Weights of a small mixture-of-experts language model, trained from scratch on English Wikipedia.
Experts: 64 experts in each of 15 layers, 64 GeGLU neurons an expert, a softmax router.
Below are experts of layer 7 (counted from 0) of a mixture-of-experts language model. Rows are named router (the router's row for the expert), gate (a neuron's input weights, with its number), up (a neuron's input weights, with its number), down (a neuron's output weights, with its number) and show model dimensions 0-255. Each number is 128 + 24 x the weight over its row's rms, rounded and kept within 0 to 255. Numbers have three digits each.
After each expert's rows: "comes before" lists some tokens at least twice as common just after its tokens as in all text; "mostly gets" lists some tokens that are sent to it at least half of the time. This comes from a sample of Wikipedia text that the model never trained on. Tokens count by the router's weight.

# expert 52
router:135139096158092129121116136101174164120103176108094134114166153088118167138147152093120150149153072140137123142123132146117180123091175176097088125136137138168146098124142164153117101078097130129118126143132116137109101115143111097131136086085132147152114117143137099115114150173147135132166139137158116153122165150114127124153153137059146141119141115114142175148100120106163104127135135155146090126146134113152113113097219141125118112110124088114151123146140133123121118132141162158164110105154153117156121145148114143109122097154131109160135102114116139109125074149115177095159113137164135137079110090126133081163096123139168067124154130126131162107125135093116117122138098082138095126112117145134130123113126126090137151128130135112129092107109103117107114117112140
gate0:086122117105129135146124142140101096120102146127135153157145124081148124149122138127092116094115072121104137100161160150110170099126110101077093127114122144122124073172129110121144120116143120106075102118141142158094096170144117150177096141112160188148131133153184097149139115113148131107113130137124136142153082071104131150119137120101097133111083148130116138090089099110136127112108107102111105111124106127117158126086144180102142155129126144105109160106121123148126157125124100113114143102139108138106145114177108143097147160163127098178098109087155148129121116102099136122137110110117116115099113110154106108104125172122121129096154138112111120150128103121071083118167142136107123155119112148128126108131156110080114170102104114162102090128152133136145084120170096
up0:144140123153113125121176126163129123196135124116097172122150129108118141108161150116145127093113108129140101076141168108157153094140136151124147160146115143131148171123127125085161109164138131180132138130130158145139145142131133124152121126104140087213137166119173130127161079153156133150134160122123115178147119096083153134162148131116134130115131158158149138086117157149113078139111123144093177137123166132133133161165131151090117105164103155132125129109121133149120137125142161160168163122110119118095128136082127129117106158161090129164114116127141097110118157145096147083122127099151119146133117144093116147119147128126120105135119122131123192099148143121125156120107112099135122165109115101150157116159121110097151142110146165140130110151193090116135173084105116
down0:147143094139128119141108110118149129089082132107162112105140051140099142149162130117138145109153156088148141118125163123106113131108127125126071181142147133150116149173113114144093053096134106156114131114117102099158112142136111088131145170137136152123115144120107123139128129110112114099125113110112161154211129118127117124112126139134185103108150183168131120137151085096137130117143127109096084112174146117132077119111155103114124158151128142152105144160134138102133149077110121135099120152112133104136106129145115099153108110119129103090149124145108127116105152094125092165178108132130123110179096137141119122105091088099132126083108106160130141154098115102164128099130137138145121146132143117106134148127125160109113104124071085116105086128090104119140114145140143
comes before: " |", " (", ")", "°", " —", " +"
mostly gets: "°", " century", "SI", " †", " mm", " Regulations"

# expert 38
router:148146144121098120079156123120143174118143156123118121134111122154118158152132152108126106134135134133129154125142165103106106188106134120112114130158070107163106140114138078135114169093127128125119138149125126120104110113147124112117139095128118102150149116136142097134142140139122085113134157158125140152143129165074120131138127106127154124157104101134146155108153139125142105144137100153135125125084136157169133098103148171112117102102144141159102130157095121112165110122108098088183118169169139123147101131153105102161108124126176166118118101168118089135115124115149138082175131114169151109059179128104137113103158146115114091112129148147145117147120118145088145138120101120063109141153123120078169121107123104146116121126102124128188155095091053092118140125141130
gate0:130122132128123140118148123162162161123105159144121112106141101154170127116092121118079122135117135127127114121133175091103117136096103112124136160155124068145139072097115108126156130109108159195134147138143158117128099113132140092108057086178174115130115162092130111117129158160139120113152114149090175160156078117122126111116122101123202168153121130143147132125144130148139148156148128129142135130113143118109127140090140182086092076110126173153115117150088132160128143109122077111136136094140124174139158121123096066153114105146142147124124158145148136143137140135128112124180094130135161104118154151131137126167139103128132098123141109170103148150139146142116144132151110168144122128133131108109130127150089109181124154138146155126164149112104118159160133129126119
up0:128108120130133133117128118119090136100106091137117123140096156105103141150145164141148116154146131120140111149112120089174129105133138106136139129126122151140110142118128154142115093122121108131129110092081134132148047128138128125168104165138162118119127145168153138160067095105131159117101117143148144093119130164187112157135144117092106124134155162117164108100127116127140104141181153104122124123089119103142110121180168116111115124134135105065123189160101143087158135143131095101128141156081160133139119130128132155108146185162176144138111134163107140089119161137103136121133098159110081107128155074102123165116144158185136139107134158123142118150113116120178151143142135155158126136119102142171107120133089141137121148131157135152136131150172142123120136122088172
down0:119105161124168136135115125116163118127121102089144131135066147164159141099101132170152146125130098153135129195166125147130147130123098153112171162120145149130107145143160114144110108120112111128127116131133088154141120113094138088140130138159116122157162142123143121155174116113093137061122159106147129138104142080130104142127168083109151116147154115114136093130112140139165087125134124132155125122164106121158108147107172124141134139123144115132145125152120100122151114108117137132112088116144147100136127133108143109150111152122098131099079119100152161125107126165120141093149096102191116129139129118112102091145073175112121192156127166127112154117133171128141127170123134132059062138141116162104125128121150162158106118145102120153102115153118108156136197125119111
comes before: "\n", "|", " was", "The", "==", " is"
mostly gets: " album", " government", " version", " film", " band", " FRA"

# expert 46
router:140140181162142092151120101099130107075146076135137149146105126144110065118106115143111110111151147141099108149142089143166165109108152094148169145096135136124090121140118119142115135132123138151128135166137089114138110151102087135176117133134093098129121144091141142136107104154142130097115123130123148144102115105136101137126100159136148132154136109105165126166160122116109184090146107125121144106137117153166109149162110132125153133117089165114170149118162134103139169140156131171108092163137169150128127117088127105136093103167097149142057119153126143149115108109106086180091148115120155148120134158129145130088147128113099120113109105129083103145103097114114117141123150128123133125118093113177109130167134115195152097130100152155134121136126155144105093156135157
gate0:127098146088128113097084142111128099120141122118117078140080085161140137209127138119144104133097121166119139115118143142148151158161134119165112143117118101131131107164117064122137150113113151157116116116102142134130140097121120145142105102101104112173147127106167134116173120185176113123139121151098129148114119091105176113159101112155104169115122122113114131183182155141150136124111130142099089145124138148108132130127070130172105110134116161144139100147121131142141095137140121130080122116119144128104114130169130082114142159143152157139148126075150150190146120118130133103128127130137092145158147147105152111115110121129146123132134132168079109136128166112155145086122130133120123117120151151177166133127195135117116152117098112084138115143112136159086096161122141
up0:130122096192138146131096102114104168144113097146122160123182137110106095076127122144169143131133171106154123107122128099087133122091122157108149137130150111099131104137124128172127107142124157098142166136151121130120149157094148140098132137101085127129131149147119158145109156136111146106121093107121157155161112159160084153094119178134171076121108115142133119057131118128121141118136097114131110112134141107165128140110156146087135140127119110138132128099129128133131094139128108149099075141169120118131147115090102118101082128104134117098144097157104159130130121122161103142166122069114181133130122121144111120084132153165108146122179076153160111142096095098076099155101106113109103134145114171119106135096104123101111100158108128178119115156145104123132129138118143
down0:093086115096157157080134134133156091126132074175134170091132114139141146122134083157126108123108159135117074111087097110101141111121136189106170137136149143117119109165124128139143122132132132115092123172115099142154129140131127140110151123098099112176122057113089163095114143117092113130146126111158166173130158204131105155111136144108137112154104145142068111111157131124120089149150084151162133155114124111152140128121136135150118118156127122137106122136149132086143106129118132154171114122130104110136154137076123176092126100090148125107130137145137138133129137145160101127126150110104071116101131098147145120133146124143087101112147099153100097166152128122137138178126105186117120122177124144105120119129111152155114132111154105124131145121104135144131101154109107
comes before: " to", " the", " in", " of", " a", " on"
mostly gets: " back", " up", " well", " released", " moved", " down"

# expert 13
router:135140136119155171080124095136124143130117167149094142125152174123115138151129119086135134117092091129160119101108156102116128122099142104143082148136163122136119099106113150100142118141158153124177151113088080153114135119142140100093115130137141146195160131123106116154117113129107156152097135158109150132110110171107102114089111115133089106107089106137117105119178099116139149102179122112092142106107145167177110088142128114116163143094140086160097132156118146126107112130184115099135123118147124120186107106125149116120089125114134154153098147108100123097139102124140134149135150096146189112136129173121154105119110135133125127148114132170098133139119137101171120130164153113121130134168140152109133116126097122100128154104119118082135163134087085135195142088147115
gate0:067116129118112153149116119113113103163135153156147129121121142155161163142131155121141125178131130096129100141088115150158172143114110153112150154167123131131125115153145120084210132160155157111143136108138132156123161146100123155169134129135137142099096131111156115105134119108158137130145126154119152130129138085179150094127099105132118142122137111144134047146110159104189121098088082136144095157103139136112150116163104117141103111120122126100133108157150101155104084101133144130115134084116128111140110127101137169085122139138149086099130124104103093133119133120142119149164148147104144101122109142100105152119121150130096121118150144134151083144083137116134120081092128101095104105161136138135091135160136114131117173147116156120145122094104179063103096140150115
up0:148142118123105132122166130122108107155090132169122083190111134138118135106111155136093159099140138124086183108154118140069100190156129136121140117125133126127109124154136154151122136097095063127137134110124104088158103169147138113117113074085126148147135123104163146090124157145097131062159144114179139086133134145119156133179152116136161129173084151110131124156108153090095099155138162146131151121124112090145162119133146133168129084137118178134097133166123079114161136144151101161122129183131153122146130132148124115130119115134159151132117103135113154160166119158154150140137123151115110107140134173139113130126112123110140106110157119153124145132172110132149139134135162132099123119109097086125136123133146111132115097119140137163085148110161100118113133145094103
down0:119120104094090102105140114106123134126123125124159140088104134129106147165118131105120130109119109080142119102161122153077177147140176146136134157108118088164114104131156127086189137099128087138117157156087108129126127140105157143125124108145158150104126115063139124112119123128145147085121141126130186117152129139127172144139151154138076099149096126105142110107147102124172116131080115117128134146130149119150179121147105185136162158142110144132118140160101080115131128127126111139119126151154151113169141130147142180082124118088148157099154120106132167117094131119170146117126175101120134165121145175105079137149100140148093151095084125129169123154167096118105104105149096120112117098112126159119157152119107117122136116128102142143130136102132154099084094107126115
comes before: "1", "2", "9", "0", "8", "3"
mostly gets: " Binomial", " February", "1", " April", " June", " "

# expert 9
router:115107112163125140114149146154081119157085158159099140111077158147144130145108130122155119066092104076090085107137171104133137138094100169140106112120106134111122144088111158160147151143131120137146080082143133124140101153115149127147114099159140095113141145114132114146098091127156159138123127121140119145173109146097148138119188094133065147152056126092104158086142119134116150162139082077115127120125134156093128118136116155131132134129121132113159123110153116100162132114137130096132125126175130154093127121129126153134123115141091135111119166104128158155083106142128130143130142158094128156131107156136114109102073134103096141116127142094120173121141126148119122142165116093106159113161089136156117109115116090148104139156160111131133128096139102102144087116163149
gate0:114100095134125116111122098137142176115078133136120138176100156163121158138145138102120131142130154112139110102104162103113116144056115163107135098154126115089116134114134126157136138119104156124129110141093187150106090096140105178091146119173160116125117123151085118105160132160152150105109107116084130151134119111176102126135151107158102156153123162186116111153172087096137124120118164142117148119122144102090176161142076158153098128127103165130126134134158147088144159104112104172132123127125136151095128167130137137148123081128133157076140121132110120133098124141128142111122173147094169177159116118099130128161134163132089133134142154130108134117136140076145152088124126124164130117113143177139143131136149114094129143142131132102092109118142116147122116128177117
up0:142077092130122124097106112149099100128136111146128147086149166097130125085112102115162117100122122082148169140117142182140103115076146122161106129120104085117118130085126163143105129094121147189133163155134143123122101131139111166088130157130137118129118121098123142131152149129127142152134143123085169144171135140202124126148121112089115154118153141113126094145125085126123125141175134143095126143117086082123120117092162137109106108094083113148150171103114166178171145161101124112141116082129138153138109183115112143134132115126122096101102107112086124153168102187117106140097084115123171113169124119109134104088128144088135114146126113144107155097161134133125072127118152127139105143144151148139123127138128139097147117119121109089123119119117122151114113131130102
down0:106151100180096099197143126116112113136145114146103100087111119127139153122147132144114074111109165109146131108112108168139150118109111146107148126096131092127082140106141120130139113102189151082148119112178164136168133101159135140145157111128116077144135096141098166082147138125123108115148143159152183157082149151109110108156172136122098091105118130121114155106150111074158113120114115133119156122108153157086129130151114129137123155161130116144100134164143144111113175157106117152150131125111162121153118113125109090103139136103142122106163123118158186173139120122152104090143181144138105120134127122153086118141137114136097156130081135145125140144143105108144167182110129076127121109126122103113124123119118100136119150116162097128091143183128140109146135147117138
comes before: "0", "-", "s", "S", "/", "="
mostly gets: "T", "R", "H", "C", "X", "M"

# expert 2
router:120120127160150148085157112124129147160121179112137090110143144090102110180168150131131092117119140135169100128119156094128131138163126138139096145117140096106141134116121139102171125144115135127168148125117136118110101157088108109116188104103131140106115147154155073094075119109116136160142132102143137160152146149081143132136105154106113130141100121097141134124112139116103133106140091143107116158113135187121110138136102145140166096126073085110109131175134136079131099163116113153188166130138142123133091122106143164136092135129135126109119106147110137102121145126084129152122137167151148091131159135114124119088093157139075104076088149092119120107106141103136142153147144092136095123177108134125123102134149119111125105158135118162142131137146114125183082113147167
gate0:088107118150144158158147099165090118151127092158170106131141143131090107117150123142142123100181138106123133144119160167191134118141125147194123143140174124133080123143163100141135102142135135140150137131106107150134101131122140154106131132121179147085150139136123128107134152159104089144163098074128139119110134141118127120122119100141136153149116127103103143106144097142129142093122188117159118134118084134174137100127144114104128080120083096125091086172175133142113111135128136152127140118136169086117134130110061131118149112121083115159135148120101150104135164125105089086126105129156117184138112095100110130129125137163129131120158144144141098106108127134163156138150136123126106148166151129148148121123129151091169149139078128129115115167181120082129098139109150
up0:176151097138085126117132117096130133115139123139111149138103171171142197118114164141141156144118110135129173121127110148066107139102137098056101096111088108147121134107121135145125133117118117131070091103115122142119158127153148140143076129156116139168131159096144150143119162131156112129107133189138127109101166114122119143108115157088117124143122138164112111126149152119155147161116116097122139105143128122109096167119119122127077132123165164108166156111101138145153188131129110133167088114142135122114143148153157117128141115141176174113114163162134104154116086133167153153127102116117139115101094169115132089112098121069139125117118133110106143153100131104085102126120115093133157130136129132172112119152147097157131133089143083100148161122126116154106132118124098
down0:095171154091102153129102144157162111116120102143139104137105109123090126111124099129180186129122122137139145105144156106147128152135122133111131118066133106136170120109142139138156116108135136163078127152129109157158121157124131140090147147131123152108114099175100121123128102132129169129134173139133128147136160122157116142088091090171091101137116169137099099108166103087123134133140124191094124127147123131088119130151151124136160133178128123132088170137156132114100140115102113089098153145096128121116176147112125130141125114101167126119139164112113129058132135171123130125093126118131113107144146077115130161156105102124133177130087171203108133124171140141146113123113145140129117109104107174086162112122127120146113132179130147126096105127132109138151135120162132
comes before: ":", "-", "0", "9", "=", "–"
mostly gets: "″", " Location", "°", " Species", " Coordinates", " Website"